Weights of a small mixture-of-experts language model, trained from scratch on English Wikipedia.
Size: width 160, vocabulary 8670.
Training: a variant of Muon for the experts, 5031 steps.
Below are experts of layer 3 (counted from 0) of a mixture-of-experts language model. Rows are named router (the router's row for the expert), gate (a neuron's input weights, with its number), up (a neuron's input weights, with its number), down (a neuron's output weights, with its number) and show model dimensions 0-159. Each number is 200 + 30 x the weight over its row's rms, rounded and kept within 0 to 999.
After each expert's rows: a language model's description of what the expert responds to; "mostly gets" lists some tokens that are sent to it at least half of the time. This comes from a sample of Wikipedia text that the model never trained on.

# expert 12
router,205,217,201,216,210,169,178,160,194,146,187,203,282,226,246,162,171,150,179,255,241,190,184,129,187,182,180,201,190,188,224,154,214,144,183,171,239,190,195,197,276,236,211,173,192,173,214,230,196,148,157,186,166,219,264,184,218,164,198,210,167,233,201,202,222,199,200,186,217,237,242,239,188,221,201,183,190,205,105,190,242,204,182,223,216,227,199,201,268,240,202,221,181,225,209,247,227,194,206,192,218,196,156,226,205,213,140,163,182,213,249,214,210,175,206,203,180,224,158,220,186,204,206,221,220,291,215,228,166,213,166,209,158,209,176,232,238,213,179,188,192,238,179,221,219,155,190,226,201,186,205,190,237,180,246,165,191,167,226,169
gate0,169,239,217,204,259,141,204,201,215,135,218,198,222,180,229,243,236,165,161,202,197,232,194,172,194,207,198,234,163,214,203,177,211,220,236,239,211,232,203,207,211,215,216,152,243,211,217,185,271,241,204,226,165,229,182,220,205,210,176,198,199,251,193,127,171,220,187,161,219,207,167,217,243,217,228,153,186,253,209,145,215,197,181,184,185,217,191,179,169,253,223,201,192,199,176,217,182,172,237,178,247,257,161,206,267,217,186,192,201,144,181,189,205,222,160,164,217,193,192,143,260,165,196,225,196,178,189,200,187,187,170,236,170,237,197,225,261,159,153,203,195,202,148,198,210,217,213,223,170,108,184,144,199,198,238,191,187,193,205,159
up0,212,171,208,243,176,179,164,191,222,135,183,233,132,222,150,185,181,206,188,210,212,224,251,238,214,199,192,260,228,214,183,195,196,230,243,178,221,196,196,185,151,196,162,150,225,241,167,227,207,228,217,207,177,224,204,173,209,206,210,232,252,178,175,156,191,200,193,199,215,173,241,164,194,208,216,230,204,189,250,220,203,171,212,205,264,223,170,232,200,190,248,254,230,165,217,132,208,210,221,189,234,223,214,181,174,181,171,152,177,178,251,181,260,147,229,212,186,188,173,233,226,194,227,201,190,237,161,124,197,175,231,184,172,242,155,220,227,187,267,231,223,202,232,239,159,209,176,235,193,235,242,204,170,216,122,192,180,198,189,205
down0,152,244,262,244,198,259,167,136,197,215,222,176,183,168,205,228,202,177,187,197,226,183,250,195,241,195,167,199,233,179,158,262,162,169,173,256,206,162,180,215,209,187,241,193,164,167,170,203,208,193,190,196,233,210,256,177,187,202,242,206,169,229,218,188,208,192,151,199,240,246,202,172,105,201,179,205,249,243,278,209,168,208,216,233,196,173,207,189,210,189,147,223,199,171,222,185,259,201,220,210,188,178,152,213,199,234,153,173,205,173,238,180,178,240,198,149,184,230,222,234,211,173,223,225,191,148,201,206,242,153,253,206,237,216,225,194,216,159,215,199,201,223,216,231,224,171,191,216,174,244,229,242,162,201,181,218,183,200,199,162
It responds to: Section heading markers, table-opening pipes after a line break, hyphens in compounds like late-night, and title words like National, World.
mostly gets: " National", " inter", " High", " Air", " un", " Best"

# expert 11
router,189,193,175,193,204,181,150,186,204,204,199,210,228,152,245,174,157,180,188,224,174,199,143,150,162,198,200,211,202,183,179,256,213,175,169,179,203,203,217,192,217,220,226,177,180,182,190,224,215,174,198,238,159,265,241,203,198,175,181,230,155,238,213,176,213,159,203,177,178,153,200,207,174,176,159,227,239,200,127,172,216,200,162,194,252,201,176,221,186,252,222,222,149,215,169,154,187,188,163,190,219,205,148,202,211,181,195,169,232,237,166,202,223,169,212,177,151,177,163,177,164,212,222,218,175,266,188,251,232,209,139,206,187,259,226,279,230,199,146,187,209,229,222,158,197,193,162,228,209,196,216,226,242,228,201,158,148,125,204,183
gate4,239,163,191,226,157,212,144,211,264,208,192,187,180,160,199,208,124,200,158,214,203,204,164,187,250,268,154,166,195,256,190,222,136,209,250,214,207,187,190,153,182,202,217,202,173,229,209,169,160,224,157,222,215,184,170,205,198,228,229,184,171,166,201,180,205,150,217,203,238,207,183,212,205,174,189,169,231,179,167,170,212,219,202,172,207,211,203,251,207,204,164,211,177,222,223,188,194,215,203,232,179,180,97,146,222,240,165,181,213,215,127,210,204,188,204,252,228,136,194,233,209,174,223,213,180,187,192,226,189,174,198,240,229,174,181,265,184,188,191,218,206,187,159,237,195,264,189,219,215,223,200,213,194,213,187,113,221,208,166,218
up4,207,198,133,248,173,214,194,179,157,232,178,206,145,182,195,207,203,236,195,214,180,202,199,173,206,227,205,193,164,189,225,195,185,170,249,159,192,234,152,183,181,256,219,218,223,224,189,158,224,162,168,231,185,200,168,147,187,234,228,153,190,162,217,214,184,180,209,170,224,154,147,234,258,245,253,182,194,189,184,213,233,204,190,274,215,204,194,197,208,179,175,179,163,195,135,177,226,266,206,246,204,165,154,185,180,220,122,212,176,246,164,234,275,194,208,242,226,202,256,201,181,195,181,180,180,208,229,218,209,218,207,205,229,178,177,188,218,201,170,186,217,253,209,199,199,184,213,240,223,219,143,249,220,215,184,213,174,246,173,138
down4,188,196,207,220,268,238,215,250,207,217,156,177,185,176,234,203,202,232,227,259,186,172,245,246,165,166,204,253,196,211,164,214,201,188,220,222,162,189,203,193,202,182,199,227,179,192,216,202,209,146,249,182,155,226,254,234,206,216,212,201,134,207,226,181,171,176,218,216,242,197,233,223,234,202,169,194,176,151,277,182,238,233,209,150,211,161,192,166,218,222,225,177,191,167,246,217,249,190,173,215,188,209,215,222,176,224,171,204,178,213,238,217,213,181,227,194,235,197,172,176,219,267,200,207,156,124,218,201,209,219,201,200,170,206,200,190,148,186,181,206,222,222,201,252,207,262,247,186,222,187,233,164,132,207,225,132,235,195,261,163
It responds to: Capitalized name-forming words like New, National, United, South, League, County, Cup, and sport words such as football, soccer, Sports.
mostly gets: " New", " National", " United", " South", " North", " West"

# expert 22
router,182,225,192,191,195,219,220,187,202,220,215,212,167,169,244,170,224,220,192,229,208,181,129,166,174,249,242,172,215,133,208,239,198,213,141,174,217,202,161,208,178,216,224,226,187,181,171,248,169,271,188,199,199,202,210,198,179,180,196,200,166,219,227,192,240,119,249,171,197,186,174,225,224,230,187,208,209,239,110,237,170,187,171,212,224,213,210,243,214,207,214,175,201,239,195,223,183,181,219,166,194,238,166,230,196,257,192,181,197,219,209,207,216,188,189,162,169,160,207,213,181,205,239,240,175,306,244,203,228,220,200,227,180,202,229,241,236,198,210,262,203,169,195,191,186,209,140,230,184,169,180,223,237,200,245,177,181,154,192,135
gate1,226,205,210,178,210,224,211,203,245,240,119,218,161,202,186,160,239,249,174,238,176,230,224,209,172,220,214,238,193,163,283,179,218,251,170,219,208,198,195,196,208,179,234,197,177,158,235,199,169,221,148,138,212,206,216,187,185,182,178,242,162,192,192,176,171,164,180,233,207,136,208,239,176,232,157,163,254,184,166,256,177,223,181,260,192,214,173,222,215,187,209,172,224,188,244,235,233,179,241,212,191,183,154,250,248,241,194,163,160,209,203,199,191,174,240,193,224,230,178,186,253,180,197,196,197,207,220,225,198,154,196,231,225,157,197,213,239,193,193,236,200,182,201,242,162,199,184,169,192,175,95,222,196,219,212,231,189,198,211,221
up1,261,194,192,197,211,172,200,168,166,217,174,194,184,228,194,200,219,257,162,176,220,230,206,167,205,222,257,202,206,212,240,165,220,193,165,150,212,205,189,197,188,180,202,220,230,162,176,171,146,211,199,253,193,235,212,199,162,209,122,157,178,220,192,188,177,211,244,213,144,152,209,217,202,210,188,135,194,176,222,170,154,189,228,221,151,193,213,195,166,187,173,152,215,194,159,213,209,226,164,201,177,176,102,192,241,264,205,148,182,251,211,165,196,198,180,219,148,170,219,195,211,185,224,207,180,172,186,167,198,165,195,212,226,174,168,209,232,138,161,166,163,206,186,250,232,240,176,196,201,140,190,239,252,202,191,168,155,238,176,203
down1,198,189,209,226,187,231,203,212,215,207,169,178,213,170,161,208,151,173,216,219,211,191,161,203,230,181,181,214,178,178,237,251,227,167,215,241,201,198,170,218,204,208,211,174,186,253,149,180,235,175,171,176,246,205,209,202,175,208,236,215,201,250,190,143,185,170,201,177,219,230,224,146,231,168,220,255,260,183,210,192,149,195,198,173,171,208,202,177,193,184,192,147,225,169,226,209,151,150,200,191,179,163,236,157,182,123,238,242,98,197,157,193,203,221,152,177,261,228,233,192,212,167,219,192,186,175,167,217,191,239,216,224,174,227,131,211,177,220,145,188,238,236,210,222,197,169,124,225,220,203,228,188,206,189,252,194,187,205,172,198
It responds to: Plural endings of sports team names (Bulls, Patriots, Chargers), United or New before States/York, and bytes of Hebrew, Thai or CJK script.
mostly gets: " United", " New", " ex", " res", " Har", " Le"

# expert 33
router,173,184,182,163,219,184,169,195,198,200,184,227,177,177,206,177,158,217,191,225,231,156,141,173,168,178,197,197,199,163,203,184,208,177,211,204,176,219,222,232,223,230,239,231,181,129,205,230,188,195,193,211,198,266,237,124,186,197,202,255,156,210,250,201,181,155,240,184,185,168,221,236,154,226,192,222,213,206,163,205,253,199,193,230,246,227,191,245,182,252,217,230,160,195,147,186,219,212,249,202,208,212,179,226,194,185,201,157,217,242,184,190,212,184,220,218,176,186,146,202,135,208,236,185,187,253,216,206,245,184,163,223,185,215,178,241,238,172,168,193,200,209,203,173,221,197,157,256,236,225,186,221,251,237,228,101,199,142,242,209
gate0,184,189,156,255,221,237,199,170,150,166,148,226,181,186,223,277,191,222,208,212,213,178,207,183,203,161,226,257,210,224,261,198,205,237,234,189,153,215,176,134,191,198,145,191,175,151,217,253,196,237,213,201,209,209,189,225,218,152,208,167,244,205,184,206,195,155,208,228,176,153,231,208,174,217,207,198,209,212,203,204,244,205,184,197,184,220,234,153,196,209,236,193,167,236,184,254,179,248,176,195,234,202,199,161,157,167,168,243,205,223,234,194,180,164,150,225,180,241,197,224,155,272,176,236,262,199,241,200,141,206,155,214,221,200,226,185,173,208,247,164,221,211,209,201,192,185,207,226,240,231,178,222,147,204,163,187,220,249,219,158
up0,185,169,106,220,183,228,230,202,214,200,150,192,168,245,174,178,141,199,206,167,172,225,216,158,228,202,225,191,235,151,204,203,149,197,214,181,155,178,198,208,148,236,207,274,265,149,205,232,166,279,179,231,173,199,185,182,227,235,208,203,250,263,180,202,164,176,242,183,205,174,199,206,146,189,222,179,185,239,196,245,202,223,224,204,165,204,271,212,138,229,186,188,202,218,194,185,181,221,227,217,195,221,229,228,216,211,113,194,266,195,202,186,241,194,186,225,243,182,172,234,232,226,185,223,182,245,252,216,182,189,186,168,192,170,189,159,205,198,212,205,198,214,238,173,183,207,172,217,201,205,203,145,193,219,202,188,204,184,188,216
down0,200,232,162,258,181,194,201,179,217,214,208,200,194,205,178,147,204,164,227,186,197,184,161,177,215,180,202,242,181,193,191,172,175,194,202,180,197,251,189,181,262,229,150,215,250,145,186,212,244,223,173,192,177,252,186,168,244,203,243,188,175,233,264,166,182,201,200,187,218,219,205,162,182,221,172,221,161,182,168,201,206,249,222,210,204,233,135,252,166,176,178,216,228,163,188,197,209,189,217,169,186,212,172,163,150,200,267,196,217,156,193,116,218,161,222,230,210,239,207,184,211,183,165,234,194,176,189,137,199,212,223,237,188,231,199,228,192,229,225,219,225,198,194,164,208,294,242,166,222,243,155,224,224,209,232,204,217,155,200,268
It responds to: Capitalised words and endings inside proper names of institutions, titles and works, such as University, National, People's, Agricult-ure.
mostly gets: " University", " National", " World", " City", " European", " House"

# expert 34
router,217,179,187,206,159,158,225,207,169,198,164,242,217,185,233,176,243,177,183,197,192,174,193,194,201,236,245,165,200,185,211,191,206,201,121,164,226,209,247,232,140,199,207,195,219,178,207,196,152,202,137,193,124,193,213,188,204,185,184,206,220,240,184,212,258,160,208,236,191,196,167,202,195,247,221,184,214,218,80,158,171,217,203,198,219,215,176,153,236,228,207,148,226,180,195,204,200,143,229,182,225,220,169,234,188,227,190,140,204,198,236,177,193,193,180,196,206,201,192,229,204,189,211,188,191,330,204,212,189,180,161,241,249,184,221,217,239,233,141,226,203,238,219,212,190,201,188,198,187,164,183,241,189,171,199,224,182,207,203,175
gate1,204,194,224,182,227,191,214,199,195,185,189,205,186,207,191,183,202,231,240,206,180,175,162,172,126,149,237,207,266,206,189,202,196,172,198,227,172,193,182,222,172,167,214,197,210,186,141,233,206,204,223,249,201,179,184,136,139,188,174,179,208,227,215,182,204,170,213,222,213,181,168,210,207,197,167,221,172,178,184,182,204,161,243,216,266,199,209,178,267,214,222,231,158,224,253,267,210,192,169,236,169,156,203,198,195,236,147,201,206,208,180,204,174,150,210,164,213,214,204,211,184,148,195,131,187,187,223,214,178,230,187,207,172,194,228,222,179,267,208,190,199,258,227,194,153,242,213,245,165,170,220,219,270,233,167,166,183,184,127,277
up1,195,196,193,190,257,195,175,199,112,222,221,210,234,226,233,252,194,192,177,162,226,191,238,172,236,205,154,218,202,164,224,260,164,188,220,231,207,177,217,231,236,223,214,211,191,191,176,135,208,184,223,223,218,227,223,224,246,197,210,213,194,194,191,211,193,184,213,283,217,158,223,166,234,221,170,255,162,216,211,191,222,144,232,169,186,210,214,187,246,227,228,195,173,173,190,155,206,199,230,204,187,242,207,200,231,203,175,189,174,245,215,289,263,247,233,187,172,153,202,189,192,255,198,212,211,190,176,194,202,200,152,195,195,160,130,220,210,172,197,199,192,181,159,190,198,167,195,237,226,222,227,181,141,177,244,119,197,229,219,199
down1,172,234,174,194,207,231,237,165,190,201,211,195,258,200,175,167,108,237,175,227,213,208,145,180,181,196,175,133,233,240,240,199,227,189,193,232,215,213,262,164,213,185,235,209,180,149,180,230,206,206,162,233,190,210,207,227,232,225,232,183,266,217,213,247,149,182,220,168,165,201,197,211,272,164,228,226,211,218,200,197,224,175,153,204,193,193,162,245,243,176,227,219,229,178,192,200,256,229,238,184,239,143,171,189,197,172,193,162,209,190,148,212,250,202,216,190,218,193,247,174,148,167,193,200,180,200,208,156,208,201,192,200,195,242,215,198,207,228,140,223,202,215,257,224,242,223,164,170,177,252,169,207,222,198,240,183,216,150,178,199
It responds to: Dashes and hyphens, inner pieces of unusual or foreign words (sesqu-io-xide, D-ut-ta), and digits after decimal points in climate tables.
mostly gets: " pro", " ex", " Har", " ar", " Mer", " Mon"

# expert 31
router,187,190,189,211,202,180,213,201,223,190,160,194,179,179,228,145,255,212,183,170,235,165,177,158,203,167,217,215,232,178,220,200,268,256,183,196,194,186,212,202,167,238,214,214,195,203,224,208,151,203,203,191,204,185,207,190,161,168,222,200,225,240,214,201,198,221,223,189,181,169,218,218,236,201,225,157,219,210,107,162,231,172,150,216,199,222,229,148,119,180,255,230,229,196,228,214,212,216,190,188,165,181,190,196,188,179,180,171,222,184,248,180,254,206,231,218,198,172,192,247,202,123,198,230,193,307,215,218,217,204,195,221,203,246,197,240,173,175,163,187,200,230,242,204,174,147,242,239,183,265,173,186,207,246,246,211,233,148,202,194
gate4,181,196,234,209,217,196,217,223,206,190,183,216,182,240,251,215,209,202,203,218,201,146,169,185,208,181,156,194,225,200,198,149,205,209,185,234,246,183,180,202,283,234,196,170,242,210,230,246,193,213,216,160,201,188,189,251,187,174,242,153,209,177,209,203,205,224,251,200,206,190,213,222,145,117,163,226,177,222,151,177,181,180,186,204,222,170,237,182,176,224,213,240,164,175,216,220,201,178,208,204,231,182,241,230,149,168,200,228,202,200,166,242,204,140,224,146,185,197,178,184,221,209,248,194,242,245,231,241,228,153,165,184,181,184,217,260,128,186,222,192,137,175,182,183,231,176,173,244,174,221,109,218,211,154,202,180,240,209,208,209
up4,181,210,213,220,174,247,205,226,178,186,202,194,197,190,230,175,179,247,198,212,166,250,204,212,265,194,186,234,243,165,191,163,161,178,145,183,265,245,196,176,194,221,217,189,209,170,202,190,144,193,235,222,199,189,231,215,231,203,139,203,181,194,201,201,154,222,199,214,230,197,175,190,181,215,159,166,210,218,265,168,185,100,225,227,230,150,209,216,187,270,198,182,182,210,217,223,148,229,219,212,220,265,229,183,248,252,219,195,221,181,190,209,223,229,206,162,197,223,223,174,220,189,202,176,202,236,184,136,219,139,219,253,192,233,240,239,197,241,194,167,234,178,174,221,169,191,257,210,176,234,224,140,222,185,180,173,198,184,155,189
down4,195,171,233,198,192,112,154,209,173,201,197,207,199,229,222,201,229,187,227,179,196,201,223,244,233,206,203,204,210,197,194,215,225,198,157,196,184,162,207,197,204,216,171,224,203,169,234,219,268,213,235,209,219,227,214,167,209,208,252,142,153,247,240,181,268,205,205,197,253,211,228,238,210,187,217,152,234,186,238,188,114,188,149,183,206,217,267,265,143,226,196,136,237,216,180,212,219,195,196,198,136,166,115,206,240,220,214,224,220,211,237,229,194,186,181,195,173,198,222,195,227,222,247,243,199,225,182,182,161,223,170,230,243,199,230,171,202,195,214,212,207,222,196,225,265,143,192,212,210,155,209,221,223,160,201,217,214,212,218,207
It responds to: Single-letter word starts and pieces like n, m, M, R, plus byte fragments of Thai, Chinese, Japanese, Devanagari and Cyrillic text.
mostly gets: " However", " comp", "v", " rel", " Ind", " n"

# expert 28
router,231,224,217,205,243,123,159,205,165,125,200,191,221,186,210,162,210,219,194,194,250,195,204,154,146,246,195,211,218,190,197,209,199,194,159,212,207,202,228,221,143,199,214,210,165,180,208,179,206,196,187,212,210,186,231,205,118,203,258,210,193,200,167,161,193,177,241,199,203,210,220,203,219,201,206,139,218,203,159,220,234,168,175,242,213,244,207,141,196,241,266,207,199,194,146,169,240,197,243,181,161,176,177,221,181,206,151,225,203,217,182,200,212,188,268,198,214,204,202,180,192,210,207,264,232,286,221,185,193,225,163,184,155,222,176,212,210,236,193,229,192,187,252,199,237,176,206,207,193,234,141,225,192,115,215,141,203,185,174,189
gate2,189,226,191,217,216,217,184,174,190,233,174,209,211,203,250,219,213,178,157,210,209,224,208,191,174,200,142,193,218,128,175,211,215,210,201,182,209,229,180,157,210,227,202,267,243,154,314,181,171,211,167,218,191,165,196,152,182,197,228,166,225,151,192,186,160,185,208,195,186,192,168,228,201,221,151,219,232,178,185,199,214,215,241,205,223,210,225,209,237,192,218,216,194,192,209,279,201,171,278,153,240,206,189,192,202,149,215,205,144,153,209,182,232,134,189,184,228,157,188,191,182,202,255,208,191,205,200,169,240,169,165,216,175,216,213,221,193,244,124,207,192,226,183,211,185,214,203,272,195,209,193,249,180,146,173,179,201,223,260,192
up2,180,181,170,166,193,144,215,206,177,211,215,180,174,185,189,193,126,211,196,161,195,232,170,186,118,165,233,162,138,175,135,185,162,222,180,223,168,205,186,178,195,202,189,238,158,208,214,213,218,209,161,135,217,184,175,149,171,190,199,224,230,202,253,185,211,230,190,203,215,178,234,219,238,196,165,252,145,188,192,192,265,211,220,190,189,225,190,190,224,178,220,162,170,190,126,194,209,191,184,256,163,229,192,186,203,165,195,214,273,212,191,167,167,200,176,209,189,189,180,126,188,223,195,212,166,204,185,189,157,176,244,216,242,260,215,204,173,226,241,266,208,189,181,192,153,169,188,197,235,200,225,174,177,180,203,231,159,246,194,239
down2,191,209,177,202,172,203,179,199,238,213,231,170,214,223,215,168,237,217,182,172,220,242,196,227,165,216,239,215,178,234,197,167,193,201,207,157,228,209,132,219,200,210,194,186,167,208,182,200,196,211,203,181,137,182,136,186,217,175,186,200,155,192,178,221,196,227,185,251,220,129,173,209,165,184,258,176,187,220,163,225,260,199,166,227,192,180,215,167,227,172,199,208,219,156,210,234,201,211,225,184,205,191,206,146,169,200,231,190,304,216,253,175,133,244,207,235,214,271,182,191,234,224,221,183,195,171,198,194,169,191,222,191,204,197,236,232,160,233,239,137,207,178,184,210,131,161,245,190,195,193,244,192,213,257,173,207,207,125,220,173
It responds to: Main verbs stating results or facts after a subject, such as won, was, had, and two-digit numbers in sports scores and tables.
mostly gets: " had", " 13", " 12", " 17", " 11", " 15"

# expert 47
router,207,209,196,212,185,248,209,171,207,122,125,139,232,178,208,183,197,192,210,191,218,186,159,180,175,208,197,201,219,168,197,213,233,225,160,188,213,207,222,203,178,218,229,156,154,174,208,244,185,205,192,209,136,231,207,138,235,193,200,204,168,184,185,232,201,242,222,178,208,162,226,180,205,248,164,168,194,203,108,212,272,202,196,217,238,273,185,221,229,217,240,207,207,232,207,245,233,195,226,210,220,163,201,212,245,209,204,212,270,206,234,195,185,172,217,189,187,215,202,218,210,172,234,221,177,243,203,219,140,233,193,259,165,206,190,205,205,218,138,183,160,153,195,179,225,155,145,168,193,230,191,214,215,176,246,169,225,212,162,148
gate4,194,235,198,174,136,212,203,245,197,174,149,223,196,224,199,148,210,188,220,231,205,149,191,265,275,203,195,173,242,217,195,192,180,199,173,106,217,218,228,177,193,226,175,209,196,226,168,170,184,191,215,167,209,221,196,173,238,175,210,208,206,219,227,197,215,158,174,139,175,260,215,226,162,215,245,213,213,205,186,128,216,231,187,172,184,191,191,208,191,227,255,198,211,241,218,164,204,198,214,200,247,138,214,179,190,188,209,221,189,214,265,191,226,201,198,130,177,240,141,169,209,237,232,205,149,210,232,225,207,203,213,231,191,185,221,187,246,197,188,231,189,195,160,216,247,230,190,181,184,226,216,233,112,157,187,227,193,183,210,146
up4,193,202,203,150,235,145,226,195,254,162,221,204,225,182,250,188,230,198,231,213,173,267,165,183,243,217,153,196,201,153,235,226,180,169,186,196,200,132,215,181,188,151,236,170,145,176,155,195,212,241,179,145,225,231,244,203,227,209,198,186,231,201,175,205,192,236,272,208,185,234,166,192,214,197,198,223,193,198,214,221,208,201,217,226,184,195,216,199,202,201,251,206,213,221,181,216,158,244,203,212,206,181,168,199,215,252,173,199,145,217,224,182,268,247,260,195,203,242,187,181,205,124,201,203,208,180,257,191,167,177,190,175,180,191,202,171,238,207,188,197,244,277,191,218,239,245,213,221,258,228,207,207,186,145,197,229,211,254,233,220
down4,163,172,190,194,199,229,217,242,152,238,185,206,210,221,219,152,219,188,248,143,220,193,183,259,176,212,166,222,215,184,219,168,183,196,239,170,182,262,222,196,255,230,180,172,163,197,186,203,221,148,203,216,213,163,205,221,200,221,162,172,216,188,217,195,190,214,209,115,151,178,176,211,226,187,237,205,228,187,210,185,210,171,199,236,210,141,216,243,221,130,173,219,182,196,216,191,222,203,218,208,235,210,201,180,227,164,164,229,232,180,195,146,236,211,205,126,221,204,275,242,247,248,229,231,230,173,212,188,210,264,188,275,170,196,199,216,216,153,201,223,190,200,199,239,265,220,160,176,256,177,182,219,177,170,207,169,183,223,218,198
It responds to: Connectives and modal words between clauses or phrases, such as and, or, to, would, could, but, &, and commas in lists.
mostly gets: " a", " or", " &", " would", " and", " This"

# expert 3
router,228,224,201,184,167,203,223,165,188,145,203,177,238,202,177,173,166,271,199,209,233,215,156,173,204,215,239,169,194,227,213,133,182,202,207,219,250,228,213,197,177,227,259,190,167,189,257,193,182,252,212,210,184,203,185,175,199,153,183,220,191,161,244,193,239,159,164,215,197,139,206,195,222,216,165,204,167,229,100,235,176,176,186,212,193,205,279,183,217,205,297,211,194,165,178,199,184,165,204,206,222,180,202,236,183,192,210,186,211,202,193,189,171,164,216,194,143,227,158,217,231,217,218,229,211,253,225,224,170,212,212,223,165,190,196,217,193,256,177,160,182,204,214,208,226,198,185,223,181,237,137,199,180,182,193,121,208,190,207,139
gate2,266,219,224,195,181,210,191,254,155,149,203,169,216,226,218,200,234,183,208,177,174,185,232,245,171,248,253,128,219,189,237,147,232,202,193,151,168,198,226,166,167,222,251,196,199,177,217,229,168,194,184,230,196,179,228,219,216,160,204,208,213,193,237,192,200,145,234,205,132,218,190,167,193,227,166,192,123,190,188,188,217,235,265,239,205,214,221,182,193,188,232,238,162,227,208,244,183,221,195,204,227,202,205,220,233,194,217,257,187,193,162,231,212,149,217,220,218,210,202,169,187,282,189,223,252,211,169,222,202,183,201,179,189,179,175,144,231,259,179,162,220,204,191,235,226,185,223,173,193,220,239,198,201,189,126,152,230,170,224,188
up2,259,138,199,182,219,179,180,250,222,142,204,185,200,260,214,155,211,224,199,191,212,175,213,201,181,211,205,215,239,197,216,154,211,210,171,202,157,204,194,180,206,183,238,144,181,253,208,166,158,255,227,181,214,152,203,239,190,171,198,186,214,206,242,177,220,170,184,228,196,243,173,238,203,138,179,177,183,162,190,172,216,235,235,172,208,217,246,190,183,211,244,186,176,183,249,265,181,256,163,170,199,220,231,277,179,210,242,226,146,188,190,238,166,190,230,178,239,166,204,134,214,206,189,217,219,178,183,195,171,201,162,229,163,187,183,169,229,224,168,222,190,238,199,182,146,214,234,156,251,212,192,150,188,203,205,141,212,156,197,189
down2,208,212,215,208,206,197,150,208,210,172,182,203,240,197,209,211,144,181,207,239,171,180,216,227,237,205,207,160,207,181,223,242,208,237,215,149,190,196,222,220,198,223,167,201,248,176,247,199,187,205,205,195,177,187,172,211,177,237,203,178,190,155,172,183,196,195,155,179,234,238,200,197,226,216,209,230,218,229,172,192,235,271,172,142,231,216,176,242,179,212,145,190,166,244,228,184,156,136,211,217,135,244,260,207,255,238,214,184,185,213,174,207,217,204,186,186,169,175,148,233,185,202,210,236,198,208,130,252,179,211,175,217,118,159,187,233,258,165,202,203,183,168,158,176,175,171,162,155,150,169,258,205,169,164,214,222,235,178,230,201
It responds to: Quantity and group words like several, many, various, family, species, pronoun they, plus colons after infobox fields and pipes in election tables.
mostly gets: " several", " they", " many", " member", " They", " various"